config = dict(
    moe_layers=[1, 2, 3, 4, 5, 6, 7, 8],
    tie_word_embeddings=False,
    learning_rate=0.00182,
    batch_tokens=32768,
)
Below are experts of layer 4 (counted from 0) of a mixture-of-experts language model. Rows are named router (the router's row for the expert), gate (a neuron's input weights, with its number), up (a neuron's input weights, with its number), down (a neuron's output weights, with its number) and show model dimensions 128-191. Each number is 50 + 15 x the weight over its row's rms, rounded and kept within 0 to 99.
Before each expert's rows: a language model's description of what the expert responds to. This comes from a sample of Wikipedia text that the model never trained on.

# expert 38
It responds to: Prepositions, mainly of. Prepositions, above all of, plus in, at, during, among, than, frequent in census demographics like age of, of which.
router:62 63 36 58 46 69 28 72 60 54 40 56 49 42 45 48 49 57 55 32 50 49 31 45 35 42 57 53 65 80 62 44 82 66 26 40 34 39 37 21 66 36 55 33 35 29 62 61 68 45 67 36 56 36 39 51 60 55 31 71 70 31 38 37
gate0:57 35 55 50 50 44 54 61 49 52 25 51 39 54 65 38 54 56 31 58 39 35 43 49 48 40 45 71 68 50 62 60 40 69 49 43 48 54 35 68 24 50 32 63 54 51 12 29 74 41 40 55 72 60 28 53 30 49 74 52 47 62 51 57
up0:54 57 54 36 61 50 39 56 60 71 57 42 52 50 52 53 77 55 61 73 93 46 76 52 48 78 14 22 52 57 34 29 74 22 35 57 81 43 41 32 67 51 37 31 56 67 60 41 40 45 52 41 30 67 57 50 54 63 23 41 52 62 32 45
down0:67 52 58 54 49 56 48 59 43 34 50 56 71 67 37 64 38 43 53 33 50 58 81 42 70 61 54 46 56 29 48 29 53 69 31 47 52 61 48 20 33 71 42 48 93 25 41 41 41 67 39 16 41 50 55 44 66 46 60 80 36 43 34 83
gate1:62 55 33 61 66 65 59 21 28 55 54 58 39 33 70 75 49 70 57 51 30 45 44 53 30 44 58 50 64 56 73 45 49 59 58 37 62 52 70 21 39 53 34 82 45 26 21 23 46 62 40 76 34 64 71 43 58 17 50 40 99 45 48 46
up1:55 29 35 63 61 32 58 74 46 25 56 17 32 67 13 48 52 39 39 66 51 47 33 55 99 42 62 29 61 61 44 49 33 60 68 42 28 81 31 78 46 37 33 56 49 62 41 54 26 36 31 56 64 40 68 59 61 73 34 45 23 49 60 47
down1:57 27 39 27 35 47 50 55 69 61 49 50 52 34 31 36 23 54 46 46 48 37 54 39 36 59 07 39 52 22 43 47 40 24 46 39 49 50 55 25 56 14 35 54 55 58 64 61 55 65 25 57 44 51 41 31 43 41 56 42 75 49 40 50
gate2:70 32 67 50 56 66 42 64 44 55 45 47 52 61 58 37 35 43 49 58 52 55 58 22 45 42 41 70 57 59 16 68 28 39 80 66 42 53 57 37 69 38 36 39 56 53 70 67 60 78 48 57 43 66 44 36 41 37 62 51 54 42 93 33
up2:38 66 32 45 51 37 48 48 52 46 45 59 49 48 37 52 42 64 38 43 30 54 46 57 38 56 65 54 54 35 84 31 66 61 35 21 53 38 31 50 23 47 36 69 38 76 27 40 29 50 51 47 55 76 63 60 68 26 72 32 70 67 27 69
down2:65 74 46 35 24 67 49 31 74 33 62 51 31 59 39 61 38 58 36 45 32 31 71 60 42 52 47 60 44 39 53 59 09 64 51 52 57 64 56 78 90 46 89 15 26 44 53 63 63 40 26 69 43 29 43 43 44 67 74 25 26 46 20 77
gate3:34 20 38 42 54 72 36 62 39 50 32 45 19 32 27 37 73 38 30 37 23 49 59 33 41 42 46 50 49 53 80 73 34 41 66 79 46 61 41 47 46 00 28 56 59 69 34 78 68 49 46 25 26 41 58 43 58 55 57 51 48 42 57 44
up3:63 63 52 63 47 51 74 69 66 42 31 24 74 52 62 56 38 52 61 48 72 39 49 52 66 38 46 59 80 71 34 15 49 56 61 41 43 16 72 33 52 47 49 59 51 30 47 21 46 34 60 60 52 66 57 53 31 45 39 43 79 45 81 56
down3:68 47 42 24 45 57 52 54 45 60 54 62 34 80 65 40 60 62 55 36 48 49 67 61 57 37 61 38 76 52 34 47 56 72 72 61 63 36 53 49 35 65 52 54 75 61 24 49 65 62 81 36 68 69 54 34 71 43 46 58 59 60 67 63

# expert 42
It responds to: Sentence subjects. Subject pronouns and nouns opening a sentence or clause before a verb, like It, He, who, which, album, often in album or film articles.
router:75 58 35 33 64 36 53 42 44 40 49 47 43 44 63 40 43 78 11 42 58 50 63 55 61 45 66 33 47 53 63 53 60 38 62 48 44 35 43 36 58 44 48 39 48 64 19 73 39 70 59 34 58 35 56 32 52 31 36 33 36 31 80 47
gate0:47 28 63 51 46 35 18 46 53 55 82 49 45 53 33 78 83 30 52 64 14 47 34 42 65 52 50 64 54 64 51 34 63 59 41 64 55 33 29 37 39 63 42 50 66 50 37 43 70 31 49 38 42 43 27 41 54 43 67 46 60 58 54 62
up0:62 51 53 67 42 38 42 36 31 61 40 46 40 62 31 49 46 34 41 35 42 43 76 34 64 17 56 53 36 50 84 47 56 52 48 60 52 60 72 80 41 44 66 37 47 66 34 64 44 54 74 43 74 89 60 57 47 71 28 46 57 36 43 35
down0:55 53 51 39 43 65 41 47 57 37 21 41 59 59 57 68 51 65 50 55 30 45 38 49 20 45 42 41 43 59 67 63 73 49 47 59 42 46 74 43 64 51 38 72 21 53 50 57 37 63 38 33 45 67 55 44 70 49 68 39 48 54 42 43
gate1:70 62 61 70 45 52 41 62 48 39 36 41 21 42 66 47 25 47 53 46 58 50 28 63 38 47 43 19 54 56 56 50 60 49 45 75 41 49 53 54 52 38 40 51 59 49 54 58 50 32 57 96 41 68 31 57 68 45 44 20 72 43 27 60
up1:44 58 64 60 67 63 63 39 41 68 43 45 37 32 58 42 60 49 55 91 56 40 59 50 57 70 53 62 66 43 32 34 49 48 53 44 34 72 41 71 58 43 38 46 77 27 35 78 54 40 36 52 58 24 36 39 65 86 34 50 44 73 17 59
down1:56 24 20 50 72 58 51 47 36 24 59 46 51 28 37 39 45 32 68 38 52 69 51 41 70 44 72 27 43 31 48 52 50 23 36 48 44 38 51 67 13 72 52 41 20 45 56 84 30 63 30 60 49 51 36 38 57 44 47 56 84 44 49 48
gate2:59 92 55 48 35 24 32 48 33 56 52 52 51 40 54 66 57 46 77 05 39 30 52 41 52 44 52 78 52 80 57 69 46 85 44 25 52 42 48 67 28 64 66 35 33 62 63 48 59 56 61 53 32 88 62 73 37 42 30 38 46 25 50 37
up2:41 43 29 49 43 64 58 95 84 24 48 52 31 33 47 53 71 46 58 67 63 65 40 42 44 55 56 31 68 39 43 38 71 39 71 36 16 45 40 45 70 45 18 48 61 39 44 62 59 49 49 34 54 34 63 33 37 44 47 44 29 54 34 45
down2:32 27 30 39 57 34 39 55 66 63 40 21 59 62 59 35 49 23 30 66 44 56 40 57 67 54 19 49 31 34 20 56 42 50 77 62 53 54 48 26 51 65 38 61 63 56 66 52 53 48 42 75 62 34 52 44 47 50 27 60 31 42 25 44
gate3:38 52 56 43 58 16 35 21 54 39 38 30 54 40 42 77 70 47 67 51 66 41 62 39 75 47 37 69 41 53 56 43 39 67 50 81 38 25 25 50 42 43 43 22 26 56 51 23 49 50 73 46 39 76 54 67 19 51 37 43 48 39 57 36
up3:47 44 42 29 53 71 42 66 50 56 52 33 38 13 22 19 39 47 54 30 46 66 48 44 24 47 51 27 40 59 43 67 37 51 54 35 59 56 63 54 37 40 84 68 63 55 56 28 61 46 32 40 43 26 45 35 74 80 61 31 22 43 48 54
down3:60 44 34 32 31 70 81 65 50 43 62 78 69 48 52 46 28 51 71 53 55 50 45 67 39 49 52 28 47 56 62 41 06 46 34 59 39 57 45 73 84 28 54 19 53 79 48 60 61 36 65 59 52 55 56 65 34 57 32 29 17 48 75 67

# expert 31
It responds to: Prepositions after nouns. Prepositions following a noun or verb and introducing a phrase, such as into bankruptcy, during, after, by, with, in a decision.
router:45 74 36 66 48 56 47 75 56 70 62 29 45 52 51 41 55 45 64 47 61 33 38 50 14 56 53 66 62 44 42 41 50 53 41 42 50 43 44 25 18 71 50 53 48 33 74 39 56 52 72 49 29 36 32 38 45 41 43 57 46 54 53 47
gate0:59 37 81 21 31 47 24 33 66 28 49 32 51 44 47 39 83 39 50 56 29 14 44 48 30 76 42 62 41 30 76 59 49 49 56 42 33 23 43 21 49 59 60 45 37 47 31 72 55 43 30 57 61 44 38 46 49 65 60 39 62 72 50 45
up0:32 54 37 67 43 46 72 62 42 61 73 68 37 56 46 64 36 64 59 43 66 87 35 58 90 34 53 62 69 65 26 45 43 38 33 71 46 65 58 86 48 28 38 63 62 61 77 48 66 64 42 52 41 53 40 41 45 47 51 65 44 46 24 74
down0:63 49 58 58 36 51 38 65 32 48 50 52 33 56 49 60 59 56 28 41 51 58 45 68 07 71 41 46 60 33 60 43 46 25 79 37 62 38 54 43 65 43 57 51 46 54 54 54 59 29 45 59 51 34 50 64 65 59 68 38 46 57 66 28
gate1:46 34 70 55 33 56 53 52 53 58 65 55 45 11 60 29 41 54 32 21 53 73 73 57 50 66 44 42 44 43 32 99 42 26 42 55 37 59 47 75 58 41 56 42 57 24 59 57 25 50 25 51 54 55 40 88 49 36 64 43 54 24 58 76
up1:41 41 49 45 74 43 32 66 45 50 42 34 45 89 71 90 58 69 56 64 38 56 40 48 63 51 60 64 51 64 47 27 61 86 57 65 57 44 47 42 49 51 35 52 39 80 33 62 75 48 57 40 37 44 74 43 87 42 42 69 57 69 48 43
down1:58 54 34 83 47 50 66 45 41 35 39 43 71 58 49 75 42 34 55 53 46 51 61 38 35 49 55 56 52 43 21 52 61 47 47 41 26 57 31 37 56 66 52 14 37 55 48 73 50 57 38 47 29 45 46 64 65 36 75 56 74 43 53 73
gate2:57 67 41 46 48 35 53 37 80 89 47 36 41 61 62 52 39 65 60 53 52 56 35 67 73 62 35 57 40 70 84 33 58 46 56 34 65 48 50 18 56 37 16 66 62 41 67 39 42 49 60 36 28 67 51 61 41 32 53 58 09 68 27 51
up2:57 30 60 57 63 53 41 57 12 16 43 68 65 63 47 45 74 46 45 60 53 40 69 40 23 24 52 40 63 25 36 62 56 39 51 71 42 66 78 65 43 60 67 25 25 57 39 55 58 34 40 56 72 47 57 44 68 61 31 59 79 55 56 60
down2:28 51 31 41 49 65 61 47 23 61 61 57 63 33 61 64 51 51 64 57 50 44 48 51 22 53 51 47 39 75 40 76 53 46 43 45 61 81 41 47 42 58 68 77 54 31 58 55 48 42 32 62 76 81 39 42 49 39 61 32 58 58 53 58
gate3:25 21 71 62 26 79 41 47 49 54 46 43 50 21 60 41 33 35 73 76 75 38 47 50 50 70 66 56 78 63 51 52 55 48 77 49 22 45 68 67 53 40 52 71 67 66 50 69 47 67 47 31 51 42 03 39 40 76 59 34 34 68 58 60
up3:29 56 44 76 27 55 24 56 62 62 62 41 57 15 46 70 17 40 77 46 52 66 53 26 17 44 32 63 74 60 24 59 65 42 77 62 30 54 59 83 55 27 49 55 52 60 58 65 71 59 34 38 38 33 43 58 78 45 31 39 39 45 56 61
down3:76 57 41 65 32 20 28 38 27 38 71 84 54 25 46 28 52 44 46 52 35 47 54 60 41 59 49 57 41 48 32 22 59 37 42 57 48 29 40 38 24 60 57 52 61 50 33 54 38 43 52 46 70 41 71 41 35 63 57 34 70 46 79 89

# expert 53
It responds to: Infobox fields and coordinates. Colons after infobox labels like Beam:, Budget:, Coordinates:, plus latitude markers °N, ″N and pipes starting numbered table rows.
router:25 33 61 66 48 46 36 46 46 63 20 44 74 42 50 36 39 77 79 44 40 57 38 48 51 41 59 66 41 66 58 58 72 32 49 50 73 27 42 55 74 48 34 70 29 17 86 69 56 27 56 40 29 20 49 54 53 21 58 49 52 68 36 34
gate0:34 56 54 48 69 39 44 65 71 70 50 67 49 64 50 22 68 51 61 50 50 29 54 39 30 72 56 61 29 57 42 67 50 07 59 64 46 36 42 32 58 53 61 46 56 54 78 72 61 65 51 56 53 81 53 47 34 60 40 45 61 55 52 35
up0:76 66 47 45 36 70 50 46 39 34 49 51 40 61 37 75 33 59 70 75 55 13 46 75 81 18 31 52 72 54 42 50 79 71 56 28 62 52 24 73 60 48 24 73 53 45 25 42 39 40 73 58 58 51 52 42 75 23 49 57 56 44 47 71
down0:51 52 38 05 42 46 41 53 83 40 36 69 55 37 31 64 61 40 43 66 61 22 49 50 55 35 73 57 53 60 57 61 50 46 54 41 44 59 47 37 42 45 66 39 48 34 53 30 67 44 39 35 68 68 44 22 46 28 69 70 57 46 28 15
gate1:29 20 42 35 47 42 29 37 25 43 37 55 76 40 42 64 56 48 28 03 61 43 68 35 76 51 24 79 50 49 49 23 55 55 45 45 51 56 44 77 44 46 41 68 81 42 46 62 49 51 28 35 27 69 56 68 43 42 41 43 36 46 50 44
up1:58 42 62 64 64 44 40 58 52 66 34 30 67 12 35 63 74 88 70 46 62 55 54 38 63 66 60 69 60 35 33 49 32 77 68 44 45 54 54 53 67 46 51 48 20 28 51 58 65 38 60 47 40 23 60 49 42 38 64 55 80 63 41 42
down1:41 27 36 69 46 52 28 33 60 81 53 40 50 36 72 72 51 66 50 46 60 32 67 43 50 48 15 53 70 62 40 42 45 28 65 41 48 39 68 75 60 62 59 55 62 53 50 69 54 32 63 52 44 59 61 78 63 38 31 57 68 44 44 42
gate2:47 13 36 55 50 50 51 58 35 39 42 61 46 69 52 47 43 06 48 35 45 44 62 56 45 24 55 53 55 42 58 01 57 39 24 39 56 57 59 59 30 36 74 54 31 51 53 70 47 45 43 80 59 29 48 50 77 43 53 54 54 55 60 41
up2:58 65 70 55 36 64 52 17 67 74 51 48 44 49 46 41 69 89 56 57 46 56 28 43 59 56 62 32 50 45 41 78 27 60 66 66 53 62 53 51 55 55 47 61 70 52 59 43 63 55 69 13 48 48 60 50 51 36 53 55 35 51 21 59
down2:46 54 45 59 37 28 33 48 44 84 37 44 46 33 80 56 36 41 68 56 38 31 31 33 66 26 58 45 49 55 33 44 33 12 60 45 45 83 57 38 59 54 46 72 24 67 39 42 68 35 62 50 86 50 60 44 57 44 61 43 39 61 54 59
gate3:63 44 61 52 36 58 48 42 48 62 07 49 59 52 30 75 28 35 44 34 42 53 44 09 50 37 57 54 58 56 58 84 64 27 81 65 38 24 51 63 25 67 42 60 39 60 50 71 50 34 56 36 64 33 40 45 43 27 41 39 63 60 32 49
up3:32 73 27 59 62 48 35 63 35 53 78 59 64 74 51 15 65 56 57 55 48 29 60 79 63 43 61 53 43 42 66 25 32 76 21 60 64 43 64 22 38 34 33 63 44 32 52 37 36 22 44 52 52 66 48 50 53 71 31 59 52 24 60 49
down3:59 58 44 47 34 37 40 46 37 43 76 43 46 55 43 65 56 60 50 71 48 58 44 60 49 42 54 30 57 35 51 39 51 55 23 64 46 65 70 51 47 28 36 41 30 42 13 52 69 22 89 69 63 39 12 76 61 62 34 73 47 48 34 34